Weights of a small mixture-of-experts language model, trained from scratch on English Wikipedia.
Size: 10 layers, width 256, 37.8M parameters.
Experts: 80 experts in each of 8 layers, 4 picks a token, a shared expert of 64 neurons.
Below are experts of layer 5 (counted from 0) of a mixture-of-experts language model. Rows are named router (the router's row for the expert), gate (a neuron's input weights, with its number), up (a neuron's input weights, with its number), down (a neuron's output weights, with its number) and show model dimensions 0-255. Each number is 500 + 40 x the weight over its row's rms, rounded and kept within 0 to 999. Numbers have three digits each.
After each expert's rows: a language model's description of what the expert responds to. This comes from a sample of Wikipedia text that the model never trained on.

# expert 34
router:449430474517517525524471517539487454466526517524454479541549541527527481489553529437450485501509478448487446465574544541515463508489440497485478525490491467523478524542533503481535493445544541485437464449457471547497497513494479511564478576535456484515499452555464493483579485523460545415471545485502514538517468481426472548516553522548525458492490407442468563438513492523520556427518518524503504513409453448516475504513484480472532527496458468520458534487503483458535421462487515486462500503393462519451471405450498549530525481574465588615481570528609484459482457439505458491494502564482522492538457508437513504563490495454475450515471470560506556468511413482441431534536530463517460491601466464522555489488547520533583457443500570504495494508514560468508460541475530
gate1:502523408500550480523482499496487536512407492540488514472580469475602503520534515447462453512498551511592538552493542547481506535444452517537452494537468517491565465495500504608451501436535416432540548505477550540518486478442524596498530466513525451483458489483436502529546559508519506530453503527511447482421538480517475457556492512558537503500527477530454447472600458458518506540465416548511487486530523419438481493514507411533460489516623486498538458521516486511407474585579499501464492504460565495507499557529501510544515524439516498479443487464528517567494502471508471462492498515459419517499491510456533462512493532552540588480441543553522484514473506510562476505571459518593502527486445462559546520475477527520469493500488551473485577515521497487536476459481534
up1:479501493468487496509489507359531425484458542432421557532490539548503443444459443518444408515466434513435445523514526548587492494475452483478483535511456501476537443472533493440545575489532506476425460489499538528446552492524554520542472520510456532502491500503502521488493488482497511485459546412471456502581552516524448535521476570472474514472488518460459585474464530489368476516498452497506493489456475482536507522466524482505450495587445461522478572476502533469435592519454549466476541487491445488421487588540503491479559470534513513480476501473513517456439488530482501493459559500555550467519457474491540490514530468527485447551559472543517521563556583500463470513555563479517478504502532460507474518503511562485468494567449505463404494432468525471509488510584470
down1:552523504482512479522527461455480575509533455474556537519521476441435461441497472567510528541495450511518449546454377513570508478521483461561403518501495416559467513513557491484463526482508506525543499554536493514534539410522441542542493484455519504522514557445498495482445515465501557455512505480554464514482536503478442496449593502440473523485498540488436525531511499504495422530445521517561547497444532510556557537463525468425463534477484535526571464419468509563491573490473565498502472542480589475452460477508540452455560480453528520494494434512552424521572513435544556514526499484529499438515513517527563565473490492457472496463467452485507497503549483512469524628511565501531429537493477452476491455485581488527514579538517518524506486503498476490480540443542426
Taxonomy infobox punctuation. Punctuation and line breaks in species taxoboxes and binomial names, such as the period in S. curvilinea, ( before authority, - Family.

# expert 58
router:459539503539527436493467507432493443458454459475528444482412512522416476540496479480449564524499471517500597499518475549493515443537545502439601543488507469513577460487458547497605447497456470546540561550540548451514497423558514491424508520487433477439468441493403473499453511492540478536477498513532510517540470540481512587490484533484547498463446614532520492541519489495478547497544492483498485538488528536467452465468532524505455532526453525457401491532465492579418459505419539514536514484550487475492497404487544470553534494507488456490496466515434512516499557535542561483485469516450479480470520499469467458508468540498609509433486576527508459533457486496568472505531454421532509555475493482488524542504474538459499521510493512490471519485481551504566582516440533
gate0:528538562528513512460430518511460475482431450487486530516493439523559477416561427483443537433394509487508504502496476533446446425495479467564477495375456489500580530563495466535491433478454420462533479487393527532489515476494564567464500525448497495494539513504489511511445498508569546459563449470511503447536555480476510577526552529482517474553500523509506509573456549433511586445583540479487463560498472496458452489564481523470518498442546512564530509524460510496534507516433499544466493484553494522456527508479512530507580551523502494477565477451449519521475523545624529502534493498487502538502463512484509534515508446492438500538437482501458496481464529538473471572469498523571517472537496494522567394514524496537550485476536483555569480469548480514502514494453540
up0:488581462477546526468490486454461495536555436507502467507443544482560497472450583459515579533442592511474453460495459477508523495557497484538514533515490497518559496493522389507500509557490541547484462463493463505467466478511439423541453540467491513509484541522462471555501505459530514499508395451506536471507513475462453452531497494479458546495504555458494453541506542495497493479499495446421522446505556537381500498532536497549491471430449489477516474436454495545484506395566509552458536488520490453525521495548564437528464478490515472442467466441438446440473546520470521570475543512522485508544453563562506415530404492577512541507511453469501460521451515494527519513581466479507517546524492426497442531508489485471425481462553398431473503538557488488539472554470483
down0:488514518553467504564509449488496521490530508466529506568467485456534413560486492576533497476541541502507478501522511487539439509478463500460562505484583463549554459485454479497511546555521519496518474509617602505484534545482476463488524466446412454523428440479534550420526571570525501531525484540533435499543456527556482594533498541618584484491471520498538539454482499581468513557473490456419525505456578535516515525545511493521466468497492470464403405478552551536531456511519534445519506498483495450498469468546488509534460554560493524525535539497554513475493481474505479502469547487513482539522521495456437440578503514513475492486499535478492472427461440549519466480428552455527516488446471464521484489445471479446439473420511498492416550474484475457523548529517453
Verbs and word endings. Verbs and common function words after to or a subject, such as do, send, such, plus word endings like Tow-ards, Bet-ween.

# expert 45
router:427493511561451601541477458511503444438488481602508491462430539512510477493504556539520559477456490495443447504534522563538442449523540516399494509542485568498500595474551472487533463453490475552415432490501449520534538501497498466566471511557465550555545446520534547520544463530449580514496479572487539528534546488464513489471454547563503547492511543565535490471492444489499464497524465471527511510464458493462523533542471487478476556532526472541535504536513461480529447518502433438491450513488468588440479460499510483465501573524469505503510443495467447510504461516504428522497541478516517458480571504454557540487478504595470459555511480475496592489557538473458412479476521482481409476489572560491513483542462492473487443524555480511490430555435481524447510582459475
gate0:478515480469505469473516552526504504535583529439459465580537495471581531427533547502553489527589506522429496563445560468541532535511429456476550488448521472522582509524489431521395531500485511489506468550523466584480530574468506501511544457512527559470454500544475572470517524456523525490527535572486567442435475473506491622528503523474546445532540409532478515512496560501512475484481518490483470453528497573536497529528460510466457432484473508471457493499499434481525539492474551500533509559468558497466535404479479465563568554519401480554503504484422509510481485525379480554505565458511496546503458531566517520526504484481499524483454496493509492499480540503578485487473515561509460532499513519492515563468469467488419513571502496535511458585478560533520535493512529
up0:468504506451510494463509546442499516488493480497466524483468480424521544527478492473452565490490539530467500514460527535538535456533504521510500553432531490526576463528531499524557443462472454489492518429481546451582447548535595525543488549492468501477475471575482481453520426441505513454468467514462521543521502433514454517577523544449551489522458439424454505450494486427476550601470430528478461542526484524548459468468506464511490561472492514501409523476472524530439520525543535462488475522451528516610557457452410545549484539486523490468495578499547519530470474534538461545514507528503486470550442480531433467559564491511547521486582480482441521493474495450406424417519474426436612497493530442562500529508523550559485527473481490504528500480543495528454494512494493
down0:579468525510516574533500465516493528488494436509531460507507496510518556462501544489500515471504456546483519555539469493457591452531474418495517512530508548513466486526471426525446524418568443527572556469488476544546569518445537506556520354470484506471447487429529539539563429451531500511446548444529533480471485506439518638527500530460497584518471458510507448498540491453473514613545509440475443443477510464444495426502534516508427469500558459505547551544465469496500466472547484449521540482551564519493466439455465538488525503555483515496523560498486534547440497468509477486461515457535440527478473540531515521427483480498505479520479500550517540507470412523546410487490451525465538502573476493511563517519449474505467524492514492420471515486501505507529479515487579
Table cells and names. Table pipes between cells, plus surnames and other cell entries in sports results and rosters, and zero-width spaces before spouse marriage dates.

# expert 55
router:468452479447505500448474512522525513464505400530480466520462489504502483551436503532402502495467516512545549499434438448487532417510470485543517493545508464478538475505469450529488428498542511516487518558501483501556495493469429488529523434488539533460508499512487517554423502477542499415520508547542520444504561574489506502553447434507526392511482473523504512494556451487501431497536537481536497522473545523553546481485475519541547450547509475527543494543494479467533439531546539465542506494420542457522483493486562384490482552485496474394441504404470506528539459464602441468497504533495459463520500517469492519519539467441539554526485483502500532473514454468540572504514416561431427489519477425481432440450503464506438503418571475480503536559469475420462542465492499
gate2:542502477501574580534524509421473509496522486437500490544517469526550483510532522484466477541528521513422486512497513511581469474450448486496446507624498449464452543420477482514556537573497410509480495559494547533544549483489461533517493480523444487434426577457489546515480470547492519501504484413598595502542492509467587517483466562487521498573497479570455434434476592563476440539516455520455480568462504558444435487503537414501461450513540495430467543502490470549437511436472465493468485528519498502535476469502566481504504527549494453510482519545511469547480483492512507498507509493546455529507462561490530519468527511496466550488495461525555448480574472497536465575436452557477521459475478466420466503462484493470492448501561468569531555476501527447468479477527466
up2:527517520484499475560488490464487482449546488494416536442598479484511513446474496528456416388549506456478518467562487459548485532528518463445501551527506500477545512493415504543469527437542576572490549533533469558408525499452547494537548512444483424526534545453472529463512540481485533413491534477490531500489505526496489407476521492498510538449500544501495525512505493536459428506573455502540474456498506431486579486504456572501538482517486525478524545474539513506543516512574471551534497516487556523515500565515467469452469453522452538529550516502577493523518507544475549515448541513533513511593517496468512574489476477486577496539550496535412576524557483534427548565528548489494457538405509521493458554527533566507519541505494578509478448509427476515429431541530474
down2:551525483522510449418478487567510421500444498488446517521549486498563572627471499541508525551536470493478496535439487513504498516423545533572480455539489565451525464469534511524534467576496473533558494532559468491514477569506545488534573474462542595580515513466515489539550521540523505494557450522494530589530520450507459463506505543506485587469546477545496500499447519494479512400458490514569468500541478504508470524479447547515489516523497493473528540483454529528532507501531452445538520547492533462556516456525601529463553482474490472547462481456523507474492576582501582638443488506543562485461534468437522465507469529501473550535519481467464493456535498535515495453483505500580546552521491500426484496510484556541543502486444515491507411460518539465498575486442499
Passive past participles. Past participles and verb endings after was, were, be, e.g. held, released, born, suspended, used.

# expert 24
router:464446528544493546454487562455507472444467560550503488422495467467470435561522553589457508455489519472476488499516559569567436556473461465516585482506498495603489483525456547447557516487486538478547482509558478481556542421517450463501543521547600519423558535464484520517461545511458477543516508554483528437460494487449546497498484527490450420515528498570557498457519476527451482466505456514494497557477551476522486448502505575483525508513482534501500526581442519541451523504543503575524500507521483537481518466492480530501577488500512487524534451551444460496468457484513445462521531456482561482449531490495575519444447559566540551561522487494460494548440460441480610496473486446510583550504489522450441441556478482484540539545459497437530507490539463564551515482538524
gate9:544462462412502514531469556477489499518532525546392541520530518505507543542479498487489556469495448532519437584525483508521531530518498492489540432591492507491527476503482494550486497544526545491517458487459590547503467486490527484504502524498437452522530526457425516530437464505529521490560510538521515468503433535494543441456515505409522503430518489512518494574608476569519440428489475474463567383527523534556543479539444510543568474546487435510496512577485494549481454579496532508548561550492531472486492509550479456461511515424448465505506469582457460561494550500457554436463518459427526504446492492518514490519517500556529527524491552430536505501481498554544510497571463488528568506507533511433619450556511502504498566502459524460466435538471536503489457485562495
up9:507489515522538497407599509465482520492552486466550446521510544492493463453496468502469432567505468485485533479485527419566521483495479561527554459485466484514462464538444471540520552530484443500510511521497436509439465449506485577519567515471507414516551437517486553459537536523474460458461528484430436502460486570506453526446589499511534459504486456490490441405537551480498552437505507521418435465516458506507510543470444531519480469521535486427581512515539447504561504454477491543444558495489527491477414517543501437512544478537500480406478524497476421531469497558495445573471542529451464468497452524541488484542537517490500516386497520530525488563563451514410441422460518531532583521524437497543464521515508494491515461510556484514498511537444512526537482529556469
down9:540467470487419500496489594513478455478560497497470489468529520530555541500470456442490514427492487516623501515530508481506512566513467512478472546465456525505476524540484532461489463501500490509437526525512533577453499428548424526536496494440377469569506527446502495525515454501479444535480552471534521474495525496522499514497546532371547480454504473456472508500497526488519526498487502567566484491528465484419466501557467502487499445523473481524426499505532530483510556453541535424543481509503527554475486418456477454520442528443463451461449449507429450469486538523540500475547535530450546519518472485498542519489435534423472580513498450528466477512527512478524523469501560426442506539484534486530537411462630538576522567538493522389488531549477499543473499456520450
Surname and place endings. Final pieces of surnames, place names and compounds, like -town, -burgh, -stone, -fielder, Cow-an, Rock-ef-eller, often just before a comma or parenthesis.

# expert 3
router:534505440548534430499449536466526556494580482507536466577504495521446453463534493450542516425506511376485447489461538559505553481508502437510586483484470482474575485451513468485522477482485526525542522481529497470552503462424471438527524543452458501560490467542507497511467498461528462592546463501503463469552538490500570498524398510509453480504443456490480531488519500530477532557512520506513569422528550510508565476520505420497476485497507470523494473482487504530494506507486585533527521450451536467556460440474509533544543553538427551420544513518409507554442437482481513479544493463471479459481451501527485482472555447561523455495437586502538492521537476500525452530468487483458552504488526458517438530537577466446421592444564494470529476541489435563536533508438480
gate0:476511552489488511549403499502536547535510488457448512438487468476542466468455492487503522569529494552527495501435425452481481517435484453555502468446524492513539519488490531499471474508498536406445531534464455512500436517489506513508528473472460556397497520604484506510474495468467556485472506538442481493538494486553443537482492573512492525454474577578494543530485538476565504498508449515447474455449492553506546521482552494530508427384452537532429516546503534496419464514448477452566496537501486551507524536495559516462463487412559492495514432497420510496559497622476478513473447487542478515500518464515496557471436466547529479502496480485482498552496515445551529386453535468457503513540573492516477536442460498611478461589521458522521452559483527530519510521500533
up0:478430459526482511484501546488470531521490515472444603439503531473476528518462534485506561523516541542500460544502483528420626445455519472581431533558494459505541500537482528491463474549483513477446476441516481479522490515518480503482509488481496476508450512490534468445507575471556526529504433478523480524440534451551426488513493473402509507519461453526508522473511427450552463489546495493512451469599509514470454473525516560521570500538598539549489527473534508563504468503466515452430511503498449526566508445496506517525515498465491367437496601542475501637499481513571562455479496512534459509475525464552502492466569429489591506507481468510472519477470462427515425508481484431499502460484531511517462493565568510470477499473496488446505516573470563479512479472484455
down0:488490554459481436428505497504533479499515486553518496502519510472519444449491536447434480490490484457511475489417525501330539533573490534516514522527437531480579552466512513522456552415550567542465479486549472464501458460513503455549444439536520434508488507521524472492489543446497532532492470494544444453425428457472483509533521477496492493506449518531519483463482435507562508487456562470524478542486518456456519469502519447492485457500545534514590497473507447522557553535453484434572500501468487542511514423549490496472442495544455463533578550514493550552520552480462559536525507513473531465492492515511431430484531527608511587462520481536513515377524466496469469507495511532493496489473471431449482449543553451425515566563487492486517524505436444550511429492497536
Copulas and adverb endings. Forms of be (was, were, been, being) plus -ly adverb endings (closely, historically) and hedges like also, including, such.

# expert 48
router:479452500546533555538484495555503549589510512476462445532483540501520445456562515551518474501427466555415412549564531442455470488440476545471441495522461566503418471550535460425550526471466524534447455511498490534486528474500537494550483459503497516505508469618507556500535536494502393508520515409530550529500440502508484538547551510528462508458445486544555477445521479487420471470542455486451493479522437558470502509518443507516585550552528433498528514524471475488519418434518504562470541483472553542522513467545449509515469530456522542543561533549522502489459495526568520537448496473454530486507451479544534548473481433524444439505481516532560577497523527506485458511448513456481525482491455523550503505477508499437563441516478576500589496456453501515514538560552526
gate4:503477546555498533471487490426520439455513530549562509488461520497481534530572533482472420520491491515523460550538479524548489480484528458548507531507480482418500505507537502483563500548476505486526515504488505460451473596493411426508528572428509454548498514502491478504487500546453437494507470537554534465502553519531495556515462490488501525466501463510571521471489506459383502518561537505421415513456452443502470471472500499507499495454478570566584488552554506536456548482456523514514463479576540529518410530446439495560454511502471513485499469503399463557446555460495507427423483465530479526486491472536511519538524422478522414494531504465544496540541634525573492450590503500496527478471476506480582469523550464448521500543467468499530505542572484443525514530572488
up4:427482516454550495465484465576484526519456511454525448498545477499465529578556489502470521473465481581509473519529547510440482492469505496455522476521486492503458563494522515492482460552494527485466473472402469628585508468553598474477538509535513541574513447505512516527508503553474461455494434495523507532497458498428471475518477548530522460495479435562489481477480484460520464525502515508496508499492437447418507536514527613537503480451483568493431544452499558536485475457495487533520526535490525522479552441455515482514566553385499578555540474446442507472573541451474539471469490512397479569462503506498494444478406534410516482482533515536570471502483493542520490479473573551553563467495483464561527452501489523482424537505522446535474561534448449485461475479531502
down4:469533501454493581550560495513442488533533416490489455498575658504434492467555443507456569503453508506530544462479420487512570503570483495484504481501517526562454488540567501560427523513504521468442463550559551540445463485443464550508403491481475439495553436469426454508404444536483560465541519504429474552517549512517452484490482555478491516542472490530510461577452506504449505555510496477536489439477503519533505487488501478510547521518486462538516496518478479527556475470490564495483501526472556546553527504515457455511530506469556509450501537412493571460489442520537471491570488489441464398514587456479463553566520527481527517467466516489511483505549502549472520519531498561411533497519514413538534504521497522525448515487496496523501477548470504561569499479519528
Table row openers. Pipe characters and dashes beginning table rows or list lines right after a line break, including headers like Party or Ship and football positions.

# expert 40
router:527478519544487471472487521485518493475555566505455542490463490491540523477482471465470490513583535430504459431523455548483501483472557523561473498518506428536490534529545508478531495463547513559493439470527454498559544448488496542479546504499508535532527441541575490540460515539519496534475470474513463515511496444500482511534553489469463415498541503487542562524504497582547498526564464520419521560544477545523482504511486516478512607574429443518512465489503491494497480467500532438521510468507437511510495476531523514505451458562453526474538569578545445450471486506522498482561528548490506520501519480551561487542405469428512458578568481554449538393562415434470528535526483517544497485402552481526489604456518490554501467533539595544529419433488449434494536545520482
gate0:566519531523510528480551480508558477444568554488478498588413531460432502455472530435442473466458452498542514508520534466489456486476522542485537467536525417501486545504430545527417467488507528467487496530519485618518400440504471489471557434453527445495520523441473519485464494537512535516424604475482528480462496459505547561528582475475510518486478546458487544528559493510531484550481464504458476486458526543497494502499557452452528473517561433463547498450584512511530473451510539515496498530553552509490463523574608512470451505507487558442467612475504486449496494502489497499548485451516482447521508557523537517497579496529485513470545511506543569525568508564490494533566455485529471471500511504462541516498553501439461482584551513557523466563539524475479426457433485
up0:500459440470469459481508395574449457501532491477500466555528545468522538431438433489484506589565539548492452542556516498476536518472475540416418556564506443499546434478494507494488541516442527471443504476579511554491486454429465542486418495531527470562494579516505574485513517499522553562432556469465471504519482550457545494494560480490491536528491529462483521512623516480448557440478582475492473465548581516484455462512491519489448410495550465424585473449504526501481438490509515482548517540444533490476503447481520524523526456514457493514506512452581474446514516477493466523512526532425518506439495474477501486455490531455478559491500494490479502469488436484532446527517503506515557500456503485450523489532551396441444525499496582536519531472487511516501488509571436
down0:493495461503535471542553514507467474513507556556466606473481489514592482491491582527474552499540494479486472621492511489560429504503544518512526546520489517515523486499465506534421428486468506601535517498449537508467564494449491467441546454509604592450533452477483529508425521497489475496487541473564556472468521418505421421478481454493502429423576567545470547498526494563552359445543473508533505466508443456464489462413545532446470485494494526484510528534498466492457452475481531476481469481507527447483518476479518541434518529541468509492483445489479538528500505486520484574513461483576502494537471519476485514516491517433506463519518503435527435511491532487527502434455538492512447482540500542568448533425551563535482484549522542487530522525460454494506573508456490
Ordinals and word starts. Ordinal words after the, such as fifth, second, other, plus early pieces of names and taxon words like Tok, My.

# expert 16
router:404489470581473497550481465421457491546499530565489546432500533515455491476511475546482554548479509496450522503556468491524456432523475470478471466528518515537478451553495511460541518448515527489423504481483431512535506497486520570533532491529446486542588410546566515535548457533501520552470507513527504564540528456495462512492617554584465605456458453519526473490578531513474507534553436483537477536513456508543514513529529436535561578587455458522562514535515543518488471439485501456464516463442501479495446575496450507495413429554477579543490533567557496490448438505491493500479550541519550539489514503560513504505472532531471456508496535496513521521481501413488480438497520433512564486482524538503569536501510578493575434522498516516542476442512506484486504566487520
gate1:547478476502524459492516482496511460543529553394472522513554545496430511401511505533432473502555535495521493507524480553465576517514481440524471496506456568487532480553451553502363519498534488500493543526494472472456443461496509484432449468502481437454474464413517469564475474469512447488514429541471442484512528507541502540563538572445493447489513467507545485519505507579526536521566593498522489516473488502478529529524446558534490427482438489482493517507533462502509540520453514539449524479536570503488564549583465460491470537476463506540517474512490506509439590487515544558488508531484496495438492514491442576543462483490484521474497537506480477511564477426502477546563455537581483520543438535499561515522542475532510515451536585533480506529384575608466519487463466
up1:544514556469526563487487489424533507421544471519513521458495450475548566571461554467504478453509508505520501442480500465492540536537508558547479535470489409512529498561513526458505507518537481540504446479533515431556521514522515443471469516466512516541498483478450481554512552449501478483539539445494574518483506514558462562569460490436591449502511464529525453435491455496475536472486523487551466501495510511492519451493537487479479501499519519481419482489504528499617538537456508520507486505533524469555486495470438459519510465519588485490547532516517503523530571454509523470466503521490442374530523528465448478622550494451494576461519462431538508418479443501459466475525541534500454497453539495469528559508549521524483472525489370556455430449448483393477427476445443
down1:497545516465552510492499496457529509491544434570503489451524482512430521425571549441502564542535507489482534546424522413478561489528472474502535419509504452490470420525456470542505485466469443529478427496506468467549520497487481483524474458394490456532487481524449496534511496466465508445424467484468540512493572490497497585550551572569469475454553574536516432514522484505486510544551541532562465471417468532557461485576493467510523516544477439482476530518499469551530498521526539529512519483514562517494468489412472428493495501475466525558443536476473533507421577510546515446444447574485466511527491484559407558529486477484513526511502476461496472488560483483584518587425453486549479459477456469437483527461458440527470511470514532583509504454551520491445557502509501
Table and list starts. Table cell pipes, line breaks and first tokens of lines in tables, lists and section headers, such as | Green, Species:, ===.

# expert 61
router:526498518438482558524508444443461519477457583525506544565563489528506568490543483533496527493538503499428429519497546514515449533438574573489535551504525434546572529502441506491504521523494472462527535478507521526425480548571530472437538543466563458438514504462529493504530517579465485471553491523562513530545542526495556552513487462491500561516508493558523478416563498482482574521492483532528527479480566477473456472493531539545562533477527522512537557529564497517516508482506466530501503501472422534509474531449529547481513407468451533517548520541464430460454579437508495468498512505590474466523523469528540497393421490534495542502511455540458472495462530454423515590514495495556513488518496457462519421595544521508542482537524519538520447518472432570468528422572477
gate1:529488445471430522548480575457518450558506475498559520468591517457518469488551506560527485528479551467482485588455474441517487447430510538463420491567509511442526508503546500493610452486596522482481470490494566478545581529483533392487560526446512502490488557519482455519530525482495418448570446477482522532520509423496495447526555500515491520547533453469486625499484509462465417560491481521555481514560476468483526493456459525501533453460510451518451516541484488512457549589542472552540527487525522492497662460509471475545467510476493563475563457468496464519492478515555456509482481514491540506531513548507439500503557446517543515545522463541523441522451519419542461485480529541516471555484444525488526475520448481537469480544533502462478517527483480526477553498515480
up1:485523583458521541527475493433483520502579507508496534514421493514505536495515486519510470475514500493518528457504512496436534436541550392546549506456496536510456514513507534484532488500545445497429552517446444502514486444522559441524563499437468489529526468501557523499538448550459471454550548522511506468576477491555468508460467567522483442445525517467520495518510532547584491538521457475493509481482469447487495500494504576461471545449523546527539474517549532541512550464492484585511553556511564553472490493556460469508438517599523483463492459451453543478481521398479588470509527481448553489527474531509527445575506518436557509481555541450612488498598454463508559473462508518541523458483479568479498569503568550453496536472531588601466495507506510497501532575517461
down1:531425490449394522532546467527514590512484509467483495517407488550496511535499555500436517491551503479501454414459526599470484497506513461500504495569446557522468590508478500538412462560462480505465530466542472444437507521492513516521486508548509479502507463562491480441527488459524537531503498535485528548569512559587453458515512508580549489482472470458519493447513533496479406510473553558545517451463473544493484518506532526550432436481455487613520494429466415509516443482580495567434482460449477495566498438505527514494482485514507452431536491512536509585556445558522538505549516511533505536482460471503503508541473446531532554538478492484585492568516498491516529540468481493467481486493573477557468474511450572490505470487530551517503433521507560462564462527436476
Place-name parts and names. Second parts of city names after New, Los, San, e.g. York, Angeles, Zealand, plus name pieces like Wilkinson and the.

# expert 2
router:494507504502477528471480506529510464496576555493485542476518515499534534554470431490497509481560500451464449473533480499421492469466528559554496548480498492560495549509514478485527520465551504565502465455517460520541530421456528529497548502524518566541496420543573473542484556541538473549457428472515517488493506493568499506476517543497486462478524521513544561567493523569548499546565455495416471582557469539489486513485460530479515612569407478488554461493512485484464522459464543484540534481480444496517492488535521531496480423542457524487505552570559485479501469514524522507502528507529527510530544533494515502577413460475482485552571443491428525358579421434497539495507474509530503457444565517517477614430499482532474493523513562520508489425466452387519510527502518
gate1:462422458440512545505444502512486468522500440482506472501389503487502486486465527495497459596465401475492546476518561443480489521545481513443514546455556405503561530420411468527487542579528469492524485492517551535489524451534524517470413465449529459465462528528516518591492517490421443558545501564470501528519471504470557511582529461533531511521490534485452478492570476568438487471505498537554498541493474491474487489490576521480513475578483442453415502442546533475519492434496520565544458439505448507476454544511586458460559517541480529559533487510502503499499499500496570523525436462518533480516547501535516468482484445516510508471504527516487528474526476541488511490456544555447465546511501477499485546448452531584382558503487519467533560492480510603498487423504475
up1:465473440540554465482510541485500446529458503472396394538499454527636437516498500370492510493493543503565516509490546500507490530461438441565454479479539565462491456431553493486481464456430479512465510414537464563504523478534506473460537452513504499519510474449441493535531505517533466505534433437464465477461534468534468480524460556562539449498509527459533524467404528451453523488476511521499489514535457466412557599501467469524516508531526547471521527435455549528519508523534504531443470485460532556547507466561458455484541474463501544511525466470499581500519504539490458496520445511531451547463444513453506511456440529460475506501505580547486576491530502517512436480505535532513579464480507459510511554452504453490491567492563492513577457510570519473496534544466554
down1:456587515479521500558580521472472514505521486472539501540523537520450543401555492542429489472456490552519487443424486535517539495536495560544500552495516553526490441547496559468518528523491469470527566505544530541431470503515532550518471504509520465481497517485483470478468496523555508512542494526508513490439426517498501562547565528569520562515437450449521485514471575549498540482513538482496512530545497432536589476515508512570455492543445520440541449503424465470465560563524519413464481457535570464458501506525503560583449486418567520505516453485504492448500534551480508472430530508455481502537482508516491540533541498546556469431494469492450491403490531462534504419609584540458479502510505512501546469538410441460494519480556532581477517465480451484484513433522456
Word fragments, byte pieces. Mid-word fragments of names and taxa, broken UTF-8 bytes, line breaks after sports scorer lists, and "family" in species stubs.

# expert 26
router:556484489536510584572525536545525467493484473497479490457499531445544517479481563482509539458521471435423386434522553486526491520446538511500462515526492527563507543475568477523528485430488557545422490548511505470513543478488485539604564521583526442554530490590542558526525560547485474588501473468451550492474541520487510516529539583541451477443467464536540601468467486595547517445505530464476463455431447478451446485502495531507474498509431485565508505498468548437552507491500504486564460473475482524453455454519471496405468530535504465518514526548493575520450434459529440532464577415445485478446538518489557561436516493513505442500503512489491516515522488446528467518435535478489439512482500506496508475515484427497477433528515478478453500558487511528502511546524525
gate1:504441523476426463544538463521555594490489529548512488541449477478461602509491511486438492487542469538480508535528519510516488478526453612513465515475494451573453480492475525478509519567436514531566499564573522557459463527482411496465517537523518455504521447480497484460520518518463455535542514506477487516532491545504542482480549452506502513526557511550540463469488422521456567475466454427427491535462528458479523417426528557484499479464520492441565486539503620556465534544502515490524473539499447498454428482574493495531517496534496539474488468502413397482507533536538501479582538477440554423391475543531492498500567442464454478523509518417551497457495532539490554445525498509573572529511442502489510484539470499421499476523517486475501478469509483434508454528513481
up1:469495522509559479428557540483521498496530448530489508477478451561532535419497447472528494512462505486520535468454524423508503597508501482508525487457491465541459501499429487479506499486514542484507433499483523538480547511511426491493513495455511480448550482486445517526534528464533504478447506571430471524456533512534506471495439480535490446450525495487506574482545574478488503453484469499555498447548436404460497534540508495474524436453555526534626469549515507477591515516494533467531467469526433471456461482529615399469611507441562560561447477522430492479417461501489466524446396476501535461498508491562528531476546416501553465530486518510469511509456437587471450518530536550521516501523526505528490485452476429528531520474542512546467413565493500480474490538501524
down1:560508536492511577492591557552461470569462558490453477571478435421492537536453532509483595521508461497488511556485510546496511495456568434531516531551524530540485541477447470496523549517561440535510449437433468592500484466422529532515510484501504475494453481533522452519548462521551459545508485469509492577545517483423557522444435534510511519527468503546512518548536553527506426520477526531497528453510495388434501411521403466511479488430481541588504488523529494510476531551549513494563511512451495543487496472496552545516502545469537465528518455504468480449542469459499562458462475511509508504575433502547387498474469447474493491463509528505534503495519498561477495531550459481505474503517533539525543466513517517535469478525475531549586525569503497516542429512378501
Table cells and titles. Table pipes, initial capitals and final words of organization or award names in tables, such as Council, Committee, Championship, Group A.

# expert 7
router:498455573498511479459461474462555471498500517476557483578478478544448581562506486502516518556437510554555539501517590480435477553454584539523532422440493416506595505486503569502483421559511448471546543507466467485458522513524522530463499559524583503442525532433440533497437467507523474535484492477558480439508494503556566540505488488512548458501440535502480484524515498427469514520523444554477542516477492552525486554493508493530531473469480571488553511517493530481540490478445554530492483519531513456485401540447534458528454515430499473558522483567444489463469565455515546483560499469510495481517472502475552444532492439541558503507459524478495463457482518512554514481566532563491499533517539485446559421498537495460558512470545551474579499487565434568561590461470463
gate0:519455523454415492550540534512495458416447506537536510516515511466563500471563465546529548506511464413506496550481564529497500523492470529499475462479498516471519445508461514554490491505387528491545484551495473461534483517470454581535545510428501492487444505499475490461562494493504446550569442527546484485530527486537494568527511560496565491492477463584474543530597414586498583551521538455521425430515604535511491556556526495499494461497465532486481528541492507455419525498614456520524545486464528499533458514477485432491497578520507533514482506448496606487467535497475505464489505493480526525498499492509576560502500474463421476472491601505529459484517472478522436489509493520480508515501495531485521469438538462437525494397458458553521481530555503527560598533468517
up0:521490515435496442446536506512516460495458489505510537474417555497509537499490628522534514438431442483488504472471490482525442524494460535489556438436439518473473541510496473493468487389516547416468477489517427439500447524468451583491527494563497523510488448444516425554463507520465511491527488534459486493462539508539471441511513499511528404467567446487522565516465522454517576480475468512463516551503437474558502444479503479458467475508549494574508480492493541565554474427540449540463508473482498510498510504520502514480524476563503493519476475542417440491542570501533534481514518518464474631490432487494522555443554469498511464379486543469524535509489489503546524518491546527491514448547565521510475544536429531538506470606481507559542437512487502542489546483577456
down0:440514577512442500566516557506469594506553478470553461518492527549480576483496571556567524503534454488542514536575538477444454519485500487496476572549535468480467472568543522449496532515492447523550534469453487470519524518497457540500443552480545497475504505479550488502477600622485535542455498540476462497532524557468447479534500501449502529520483517480492440442514504491469575514479519508487452460459495484477507441457507503492537539465482470570452461479491483454517483548498504511439517518539511493518516553526429518462570561528468516590529563393435452442564517499497530523548484538478493488484582490483469577523565483491534471517434466511488563486528490473437554439488524449478516461527536422534560484483461447508520530440519540432486480527576473484489482538619557
Mid-word verb stems and suffixes. Inner pieces and endings of common words, especially -ing and -ed verb forms, e.g. struggling, slowness, waitress, feasibility, raise.